config.yaml
n_layer: 11
d_model: 512
n_experts: 32
experts_per_token: 2
d_expert: 224
d_shared_expert: 0
activation: "relu"
moe_layers: [0, 1, 2, 3, 4, 5, 6, 7, 8, 9, 10]
router_score: "softmax"
normalize_top_k: true
routed_scale: 1.0
balance_loss: 0.00283
balance_bias: false
router_cosine_scale: 10.0
init_std_router: 0.0343
lr_router: 0.000744
vocab_size: 50257
norm: "rmsnorm"
norm_eps: 1e-07
tie_embeddings: true
optimizer: "soap_variant"
lr: 0.00192
beta1: 0.95
beta2: 0.99
batch_tokens: 65536
seq_len: 1024
train_tokens: 538100000
steps: 8211
dataset: "wikipedia_en"
Below are experts of layer 5 (counted from 0) of a mixture-of-experts language model. Rows are named router (the router's row for the expert), up (a neuron's input weights, with its number), down (a neuron's output weights, with its number) and show model dimensions 0-63. Each number is 500 + 50 x the weight over its row's rms, rounded and kept within 0 to 999. Numbers have three digits each.
Before each expert's rows: a language model's description of what the expert responds to; "gets" lists some tokens that make up at least twice as much of what it gets as of all text. This comes from a sample of Wikipedia text that the model never trained on. Tokens count by the router's weight.

# expert 27
What it handles: Place names. Place names in locations and addresses, such as City, San, County, United, New York, Richmond, and commas between city and state.
gets: ",", " United", " New", ")", " City", "°"
router:502532482479473534542453500461551515469483426501504488500484481474463542479485524560526492553555504357495531488459391491503481493524490417468483508503440451542465498492495519558438491480504485
up0:476525555535452447493586463546377453492406501465436493514420489548518389499640524519494526508487520552542623478487463499428442540484479446486537438557528509533520438565425575540522533487564478
down0:527466439478557501580496508478553432587441504490490547541426501525573594614531532482454598435442526492617568559522502516479470466534621461522396505480407542540488563491497547413486574510493422
up1:525459511539419518588473460345379533560456450518481484497509488454442526472547489480537451439425526499566480463407452506462483542453450459513478502471618563462610446468481484474524445469454494
down1:469480511608561458579452577511516460453433502547555484530638504519573600489489504509547415374546552475536489465440483480552615617503442371497459482511513527400560474450446502462456518497477499
up2:491439510546473400440542509574517457482474402551499526530482507576457513454516532448511378432456429521414455589509539526489543455528512417547594566496511509500440608563502481535487509478596446
down2:565455543469420416559505517530423575457523509493444512563452567417436431481512513518486569521529507462508467505563473503543556468430448652524484560526484494464473542484449499490491477472569493
up3:562505533532501419370560522528530466476436470522474517531443533481524510408549478506494624524456465466519487463428462564478445511552445498545551453521383472500573394471419542525541593487503482
down3:504570485574460558461510502447496533461489487510505502426436429567553536468535441501389451425397588458591525514556569430531493433593485492535512524538601584521397519434576553572454478468508543
up4:577512443477485493518429513511536399593387602493502418505536446460560569466484443437518614579460525441462479508365477564442464586563513600443480554571545486532454542436561450460499535481552534
down4:480472517484505495498481503488500492483511422555444485543498492516562484477466488429441555492469492443411533504487438633446487465490480560456464446477621489475506570515458510581583464507575419
up5:528454485602428529438621415407522555416499485567496487486428510466391472468484477383478495491458430491579433524528566565413508534494465398488525495492486556447504409451574415497494483491515534
down5:402467527564530477520546474518539525392443546452472526473512600454473479490571564581510443544435416513513443453453459462442538553533478551493506458441474488483439472372509467477450510509479469
up6:477490514508461384477559517441509484530592492552485520460414527481432492614501481414473521464596497470557503486507520492491460425523515548478518515571510497516481477424486440517518406511494428
down6:465448543480493498584485486474524448500443428574520431566390501463454482550519495538440421528477540548453459532554450496453493549493501553498519519484534500523452525505539509505485485540441570
up7:543486591494550513472486453541395566512477491533542506524494552442516443505520610496462455468566477626508459432497503526458530479572450510478513487461538388479494454498534479486525530489623475
down7:566510532483457447453401548516540615593581434482454545501533544507514409599434441495556409463582518520552422508567610474524519463503536493545465623461517545436500519579501528495576479446554483
up8:530593453507476490460547440487530483552524430553523396509546463399551533540456408391500588495459475511461514437488515478487544513527532484470560453523584424557508491449459528501541451507469562
down8:352488548496368450520564504544513653459476501477483547535549536488580410485477497552546509355577525483471616366467562504502504505550572501526422539478560502552435458461436498450462491526489441
up9:561357480594505524553565523499481474452374555591484550488392626477440522490547451575563520398550441527450504453506594502411507462526470532457426555518543586518490459494524459538538515513499503
down9:581475500504609532518531580567377398501552508446541567458500502505501512402560497505450559450551521555537545490470564443486439562540454527495528577600445470509545445485439458542385508432515492
up10:514415525470520473442519462470454470580430482500511383537454488463521572431505479453447519488512522473567480557497529574456500539534473504470479510503513430557545441529495532515511525461523523
down10:528417527466509442508483483473551559595498449431549570521475570462509510447534604494516435573523533451473525446351547442453439451468539485532524494395417455569504487554465510585498579530458606
up11:521565429479505365506521454455411509529475477595502480490458568533505573511506631469456452466516435462566452654504502444497516443535472511531463515526457510569384458466564471527544458548578513
down11:470516478572544494464482454614513560598586497525575493485459475492512484491583587526535507538466510469500589428564468498467498475445493555460461516498520451548454578523543417548474497482594511
up12:508507436515608430400519431549347494435568524583460445463483521518513568581465519516407532460513424435529551527529515487543639430467528492550689537463517502548508500516374473458541447487564499
down12:490518611495525534508522430518513559467474526484493470473474551589539604633533532490486522469410432512444528619548495430466463665568543591549570538493534502448541469513500414469498502482536527
up13:536458529474513513517468472475546554531515559562468470457537492542537593515531506503461461480479461550483516421417503520495514450486474482492446318500541436519550535480417519557529542423482443
down13:542459462540454545512549394465554492431505437518468484506458522553527584465538622477485427423542496571602478483438479469519431543458481512478573416499507491521493498476537473573510507479485555
up14:446435487499425436449545478473551476472488512485493551529510551530404562596546488403493553505420464488581539325448600474513516530538533491571536628546583527589520495499466477509532435420563397
down14:487506447523483516447515483441562503581587557420569529512548459498481508476427493424377504505485556478486468478507476630447458565409474629516506521548488521466457426532481452513531464570508436
up15:565524427475463411555460524493520462548553488495517445506525486473483422537449483457536393444432511582482469518558519495541433460444507485585474567457506530444579545554526485364486526485547505
down15:560465542480530472558473422510550511530555482465538454472535504565565429502521550515474498447537566518603548498494421502444450408559533470430579462528580507521503460564471420477455488453449538
up16:553535525459433595447541497514451499487446533498472436470476531482459417448518473483481545515469419471428485499441405484486535457575609562487407480535423515568464517467408540478503551492561528
down16:502578515466582533462447491534565560490493560506504429468660512454466545476513492590513450545517493546499437493533570569510465470561551439481545467457423456542619569470469593522492486495482621
up17:590516487418439473425480531534491541582558513576485470494500521517475391510523475495506491555459488444470383516418551477485516454462501516542510520535511458526503550494407457501529543423529510
down17:557435578396524537387480518522536528481477538498497447454551489467528487480512534512509500533530436498576401518589434464483464396507513539529534382526455573463534477521451541511432525483495463
up18:481448536464474416590462420584575475472450505544534532532489460454493419655448511609535489517470503507538431473477594592529516407500550492457568557367511457575437546520439483393538493499446566
down18:517525512503519548487501493484543484526494534512513499532459525552501538497506518518500478500484536449455538544490501509510485526497495510513489526514526493500475521479546491529568484461470467
up19:462454539531496388501523478461544494489424414541497450432544534504528479575500496461560528487498507503511505571413548550472466588528464508539490490552520477470450473494441450530515391552524531
down19:583417468464502449415532474501466506532474562535502428505395492500447480441451563598482513436476471560540523598422540468594478537502468537504450603501518652565640556493453496493556487517512499
up20:468476447610515529507499501541546538448351423518491495512481534465473490475536569457565535596590474527486501454428449537530414471394473419561473482517550438606457569409441457515516612531583470
down20:545544450574656495483454504415436549569541464449442437485469472581561463495451517425545479483543447523492456580527450519545495483583498505520604496499572593528451547447489470501499515592516449